Experts of a small language model.
Size: 12 layers, width 384, vocabulary 8192.
Experts: 48 experts in each of 6 layers, 2 picks a token, a sigmoid router.
Training: a variant of Muon for the experts, 1804M tokens, 6882 steps.
Below are experts of layer 3 (counted from 0) of a mixture-of-experts language model. Rows are named router (the router's row for the expert), gate (a neuron's input weights, with its number), up (a neuron's input weights, with its number), down (a neuron's output weights, with its number) and show model dimensions 288-383. Each number is 500 + 40 x the weight over its row's rms, rounded and kept within 0 to 999. Numbers have three digits each.
Before each expert's rows: "raises" lists some tokens whose logits its average output raises strongly, later layers aside; "comes after" lists some tokens at least twice as common just before its tokens as in all text. This comes from a sample of Wikipedia text that the model never trained on. Tokens count by the router's weight.

# expert 5
raises: "-", " of", ",", " in", " (", "er"
comes after: ".", " in", ",", " of", " as", " on"
router:523530510443548498515551503515561503469569504433451479525474474560556509470503489486423529488521537550517515502584528518489533479504545517564450474471480480538485576471476570500481494551511473470496459466499489549491518545536500563469559463457474489515506462529521562527468556488543590469
gate0:496509556469530447458529509548494519503530496482540506472461498643545506455561498487466507507462579526471546521530430503526451429504500481517459502494461496538517447475510545439508547448457490511465466483506478471476533541477539490554531470491490521511486507510535581540520504527448476482
up0:447453494468461473538449507545552512524494493547499481485558502509507487509553489498548476549507502478473487525514490487438484469490478501520537546505408525545553516499454487457463399458523441527463501532542473500487423549490499462542410549600519473529424468490537531509446485491534517434
down0:502511514518526501436464500504521451540429506467497477528547521544467408513487469540458545499483542550433470499530448525532527440492541512465501541473531403410473460456527488554455471532447515498455482478561501446419489568503486535428452576548528502462502497469562551530477483557517491463
gate1:450430479534484420564510504488528477523506477530528508419539520472521514491506413552490516541486481423482450470479429540471504522490508473489479518477505526541532496477517515531493385474549496467468545571427523532527551505571527504463448490532486489484493488558515486468474516518444560476
up1:532484481540478511510489496527552512575540531526515548554509470439549468470560521556489508572506520447604471548529444566492529478527553443522563502451512504476475533501552464451471504481594525550471506508509560479449559500472473485503537423504537485513587560516534503598537471532530515439
down1:575480513502478504496540477456488474540492494505432457423506524540508540485589522501503564544504474473485498469470543540498471522587550467504491466452503516513527504558617658558469581545561449543536500545533488569451610515469460565479510523448454457533510513543460509575464545504532444484
gate2:500522462462497417501455565426555494428546492467493494575521485539529552505567505490513478496555507559451539514479514455524523464458420549560451476462585462497542479468494539488522458486439487475471536508471474491528468546494542463577456444520506463454447592538489524520519520552500539500
up2:504503456516484486577547488465540489434531458565475446554527477504465517478559522524513526496486423593503613495583478489499535521460465510503452508571464533454492456610576486486516497543421490508511515503479519497471510505504458579469501473530533483485469503502484554509497522561471509542
down2:526476555463465502485479454496465511489535509483496505538469503457519472470475506482506476482444521512516484529424551422506486532540533538497464585532525476554601523492522513482498467554493508423511457517504522479519383421432564508500517561445499561601469559503526505532511514540554477509
gate3:548543479468522507528515478472482551546528633568522515522517468539426473498475491502436451473459472536478490447492494484425496479488536525513502529453456485549517504463487490479514496473460522488437530457492435520504446527533476518521518527609494480477426498599534500607476505452425480540
up3:497521501471514498533506490412414501555462522469559524487540518462452484448410488517472536458509462575486515537481513476495517430476474482529539462462543482460507525435523517485489534536530523498468464557461480489535423468529551461496541398475480487503539531469573523443476523568519511487
down3:530444502485469468376503498460546475535519493472571517522558466565536487560449510515428503485533456441539441460522461454478474567566508558520508521587484500523489408467518536605531496464571468518513487494470554517448482483465556464492444520466454552418497507399547485494496537444504432579
gate4:518530468506520486535495496517534494518561439469498523526509563568535565481552488584443417546472482517482493489437480582466477563494460487527461537456523538539502447511500526537488421561499557508511521445472531507499589615524535527481480504535513440457456512435456492597530507537541519444
up4:511512572557460483478455517513503504451577456496506507533525528513540485483572490512555584500568506469467513548523508521414474466415511499531546498535547480508530526604524522546478402481492429483486529514410495481515537500487561496493513485446514429459489521438526474513568469536559522413
down4:507523569466476510439517471510506511488502519536451533555407521475535473443494467476534428518581527567516479477462551483500441569474495606516487526537517489477586582498441542505430486504483510541483455497515467500511505528498460498482477505579543455481513444437548472507482512535547543548
gate5:491532505494571492543501537544494456481544475516519542510604451559435513452495461501438493540469428467530468508513536465551482506512546542622543488497520515489515505473572469527523539642468501484457560500510442447527547517511461524510516396546482461546393441524459504499500402448424474511
up5:494558536525424501573470448501517493493387508600501468478476484504489445498533464518526475443506467536544457522445496567489467434449424514435497534479487527490483425453476474472506550535464526487543570539474523492495529534576507536458506546516464485533506474450484458561527438374459487433
down5:494514480603514468494507489494517464482546548552593524577433515509481501494523485554503486460504520502485448446507557544486522477467499470547503506476534512486502514511454457527486449528455570382465528419491455507527528503508486557509532490450496490491491470505526475434520428517504577547
gate6:453492554562583448529433424457455486453531558505495531523538463584501509460574449481418537514531508499534520484561506487516514472430484503503482510515490448540541515480533499503534402489487498489405522437488520498458525491500507532497480529555493501507502509564540517475512427485525482462
up6:505564564487541442454465443530534454459530469525492450546547515501514479429503516467455541514528454512565514499595492486458471563476481501538532466486556512525438529474460514526518532510501506474506469497498445501479485528526567565553512440469461492513549542525507611454502432453538516468
down6:546504493487536524553467517522526468523483516559501445501449470579447478463517481503501501482470497480426477454506499487566472529501569527491540503453522557534499538488466545544477445413477478495523589502426448543545488556544484463506474455512472470536545502456489481510554435487500536596

# expert 25
raises: ",", " (", ".", " and", ":", " or"
comes after: " the", " The", "The", " at", " was", "'"
router:499518507572515582446457507535515523504438497489475490467517569452564470512556506481545530568443448431514447515526528440494469519539486445457418527584475557501541438476444516490547469499522485479530479495506536444436444494475476549403474478499510489504462480497510555423568558537521517496
gate0:533485569605495537495467512472495502479520502504541455535532558543472582508512431474425516548475500505516429484482457483495480509524537434459493537493431525472513509489580458455512490478504462468507472456505440573484502513463480488451534486518508464483474512507522549520486428582548539483
up0:515529516512564482491508555555474508543496500423535514524440586503442599510568521510475499516480497450492469520531472520482501501515482529515449467554456518570540443560548496558512466437527436510495486562520498488512489403437459486485487533492525496494559514447485513492489441521501557437
down0:451491559486432500464520478430583430506453549546575495485523530568487521495448519526505419529482459424509492487568521484509523538498508485502486538480514483477486517438478522396451558584481402531470539480524479480537494473568525518499516537508481481549444476456475446444537474431479526538
gate1:493474485481528520481545565542604536461501514462526485510551511458486492496558547521549470554538487445513502493481442478573473599465550456530479481545493478481517433504507516441508525470517499416496506422465490535442570520444465508494497481454529453483499520528480526501465477522529500488
up1:488514419542480499513483409520425468531421396516459425518473447514514501481590547495524483506483512492456506510535460501565522500463522525532500476559499525471494474459395478444447519467517502510369559482494518501457409491512531487491521473494565551523531564525433525465534472492525534468
down1:494483489506496509471458576482572509555466492519494421508471442506478558533482498466457525472534524490581448446464544520575447414491562537502485530526503514539486553512494536449516470438462482473518539537561511467494515497497458541498570475523533472499427503490495425502486524511548537584
gate2:591504533484535441503486587523471507541510567485536493534565496456426494542551522495496502551540534497420406421474499545509524460548519464424507444521446523451489523530542488456503466521517448496492478413526509425494469554543484535499457494479554490501462484512509474555502471512577491485
up2:537505479484498473480453489457473469531482532416526527583575485486484447463496499545474503436471485596503517528490502452535469540585480537451541555477511491545452485499457467500553572513465565500559515494558436515467426495521421531554502403520527499540489491498545446514604547426492518503
down2:479491548554421490531547440533527537442512477567526520458479485479520452466503481427519461528511554461502495514531472499468472489458464468489474436476469508427502500485515469510494484460592470497494507508452454529517501536537579517411520467485469539438440540468480473508530518537497521430
gate3:439460591571543506529407465485502521576473561529481509482526509501509474561483530459468498513464543464547447521568458495623499453518503500495492531549513529477562480478503489495501538587534516443517481465431495453500483559455471488406478496498453526532509530532552615519541529507490494467
up3:465477546527491548598432465433546483572528449560476495537521486472515506536509549494451501510503539482451458507522460435428496510519553522522499479521511483473492403455534505587504526515472504435472536475478484453535515500470453510443499540514530522525449539500517484481464436517568549497
down3:451496496516534503542521454529429553502434482460461483491445508402451456450489400557537539481544460396453500506509517528514528475453439529413539448513452548434469611504560512468460515495503542487526503509545549481494520478557540473473537477444508492517494481459528513494486493483542594466
gate4:498496496569473466409480506471416578521466493534572530530499491494443477550594481503452515567494494489475431497478481529517471496526514559487518500506467541489570526528509450497556426556483511547439444499463531481511465442448516543436519511405561523444469515522477500498480484544544540466
up4:459482566525533506502512528467456475518580460510545477531463535542625552504510583493475535552455479440523503508480535431443485479549585524556526453478477490450502449502517441489520540515521458484523500472483441469473522499502557497505457513543551533472484486499497468485477546506537552480
down4:475434551456494511491482515495521439536537434507531439480438565547458488481572501520475474476478511598481527444467486469503466477445596424564454526585471484500505543464400580572496500480471482478502486500493526511497489543495509485490535586470482471429538529504515442544486498571548479537
gate5:463492527480529525547518472470448432475515550542517514514521476470438479563465467444545502455467487502560562511482508497496458527577500454519447428524525503484437511456533512529477536502467439540480513460486538531465511465493522497514461466440447567544430516464547590501506526531490463510
up5:517519524554547509475462508458584587586559500412568496507444563499560519483528552513469576509501520513457497449509462474477508516450545540478512532471477578477476535529480571461492477514511450529488525593498541591545536519485526547537519509514536468578548455526440542471495448513537481507
down5:471467564522526503480476547499528526518452539471489505477513478535521428527503504415425608475489517544561484507484525541526428482598510482543480517485485502473529497515567489449431481513451473490472492454472513506536529535536533504500493584468456540442457476525558525536553487476510509496
gate6:473437478497452434559509516503412472518417492479515566481515490491458486521476501564518549530493482534525528497548454521455486461590475527412536486505459604544583476448494431425555420489565437475550480486496586472506449481469523510477506553507521442516408477493476572484462506472456551516
up6:491474489442489486549441504500467507510464494488506497426520543492473485503489420512431416525439532518439420531486523428531549461463471522468507489501458548472537481510479475551536461534436588530484464536587461529497532478496510580555507448535563479503529491588593406492479460611528533505
down6:505484534530541510447514503536535518517483483520468506472576524536568502507532543501538428502481484434482535528492463489440487491524502561534451514534473525473581492531503501504499548540436440491554491491479484587519506477555517539490486467519391512441475486488475521494512452496564467566

# expert 22
raises: "\n", "\n\n", "-", ",", ".", "  "
comes after: "\n", "  ", ")", " 0", "%", " —"
router:581484488514467498529542468519563518492479454565510572434565522500520493536512470470500480500523532502498496449532534537428510438399537495529614542507469496539526564526522473492496512509487473531512509487466451491560506490490511485518488551431528468559466517628444488477504515534522560519
gate3:558495595534519530548532504470538561533494502495491483587520527492547530467483522507494506467482519542461480453471474447508462475554513550455421461456490489490605420485436500473493487510504567430512542472450524486489488437549528500494491525488443475530466566566527484483423528487441488478
up3:521525463535482499447523518512492485452474484488565549463522512507492509496481510511442423563569442533489494587477535436491493476526454610537515501497562506474464477477535465513462512572549529449475455512545499521503560551470494431475521502499515517599571513499519487474514488499495547541
down3:519586451514540601470500550499476538494464514535529536434477489483454451524523539541553434530548534497531511505541461481506529475499532568515516533530548504479520508477491513431522546483525526425500522461519445489535494539459533465520496432476525495543531553527505558504436428489469482515
gate4:572434481456489514535458492473456419476508443481519509486524456483460483480525480501497461493460481457554434524488443460475522559550524496475472532581571516520384468559525450451516505546488474532466474566525555509494476499523568459477504485473458460459547513507479482468550561496425549523
up4:533474562530552470436498613536479541479571514485504462432543542553471539531417474544460518564525555564500486528505490510534518438496483530522480477455544538485523473487506508500490520499517460514482512484430447455489550505435499479466553539482452449464440530513524463509497470516457460451
down4:475489559529500516491437476498505516538483482517498509515455467476543524525502519459483487479570465467486526469479479509381448507548534524486512497514522524536550531534486537489447514557497611517608459571413514503495457449544448535454507533504599506589533490532484484467502543472489457498
gate5:582470482516467550513554537560475501474504464498553523481551542536457511463494502505538514552500536529545507561538485493516517545451495516472575519453539483560446549527501505517479512517505618456556516598400493520559529447529586468502547567505525382493428393538524523469438502460502435498
up5:494461570479431459508507523508519492555533487554506507473515477511445496457473461479495523492469507577532517378492411495518504539475464552419590543520489513486556541479553563576509477428438501434471494507530528533509476446464509484500486485505525506524512438460502490479481554517481521478
down5:511487444512433462501439331562472552440501557450498509479489527451515553534533523464444513509462537527522470514490514434552505504500511505561539460508476479437534471560499445474518501500471454564502483420464491541553491515425419519515547471492455494502471511539545548505497488471479495549
gate6:479562536547495432514515536487506526424559494503519451515541557494531438495501488514484459477487520455484491498520528477411435530549491524474534519569502463555458427495510490402492504566486531475576552497521555513505469561470506445446476469516488535531561475444516496504526422519507462539
up6:466435481551455512498517492449430546493528533400509449417498500492576492428496448530519483474492443486451556557493514458461505504411421449526527476501506498520507420515476376476471500479518524557494464550473466522513479459518520497554492545566568549598522475489452505479546577555463525434
down6:496533494515543530463556514498437453472494523470509494470514492432548521522551483526474490454542525478538476564534543543504498478512458479520540494500529483627517467489517451449419556459425526491582496537539481515494518494498567510523497498527502497523512511467499465462498489531573544457
gate7:559472456507519508539492512543489433405474524497532484522535485516403480508499511469474478533508439534537566463463419461456469458560498547503498494409463504535498495472523513499494468451497431461519531546460586538592551453486508415518481550537536439519466466489426491517549531563438530518
up7:441573565460580506389519486505504454452551577518490482450509508524547474505482486556493522537449520493475557495465464480503486536484548540542433522531600444466541556447539538533536502528480537484487531538484515435501452504552553518471529502502513538493502529582531536501480458414553497452
down7:470466543445449504495462479479494492414554559472460489447508512489477556557470451495431506518476525472519535551492543527502529588458500592518501506475499478552537509445539514484583466499524448484438493521458556484547544435481540419532410498535518455440540549473450476565478546541548511493
gate8:467418494531522489509515563505529523571473524491455496457550481456453488522414441579455533547567429526548508474423516496489460535494521493531509504497540557496496452466505563501454466510469506493477462526507500589455523471552492538524522511501467405493445463513506592436532508564451571498
up8:552477517511453460446567539544442493499493502489490560520522516525439469438542505472490478470496380390453528446466498506480416458486456492482518421483536435523546508427512515470483488482532518493487462564456492552496513543490511599404525462485525525479479488459480533507516522521418490472
down8:557437542531517490469529469400453502472486470499445420494483505476518517495491503484508556545506539585500447489526507476460525497552409508428484456481495458480510538478443489502496484541500521539524437549513556415462426540487535487491544504525458603419474471545450510430418463521570480578
gate9:500499541455502516506458552506417409446532519548528479508485469521518505553513538569486539510511584545576535488488523545477557551541463527555467454516453486531543493485496575529520481547512442510423475456445432493459481492451511474523525506487527474488512527493448475456482518492477489475
up9:496490448440510580496519557425518506481526529508431441488499470512489500452483553496507526472525568510516545453550479541491530542563472493498517469553433581517589556593510495517445434503470435466465444522524467516474456521488571511530490462487485490596492474553481498524426432524503442532
down9:478523442517476465468535505498599513499569416526506436520464428481493561506463514519483395529526479440458474477567488485419517548444458500434500528519509541533464481532501463400539481581509445496473524482545483486501511553532445507436500505513569552506527542572543522527549515473580542508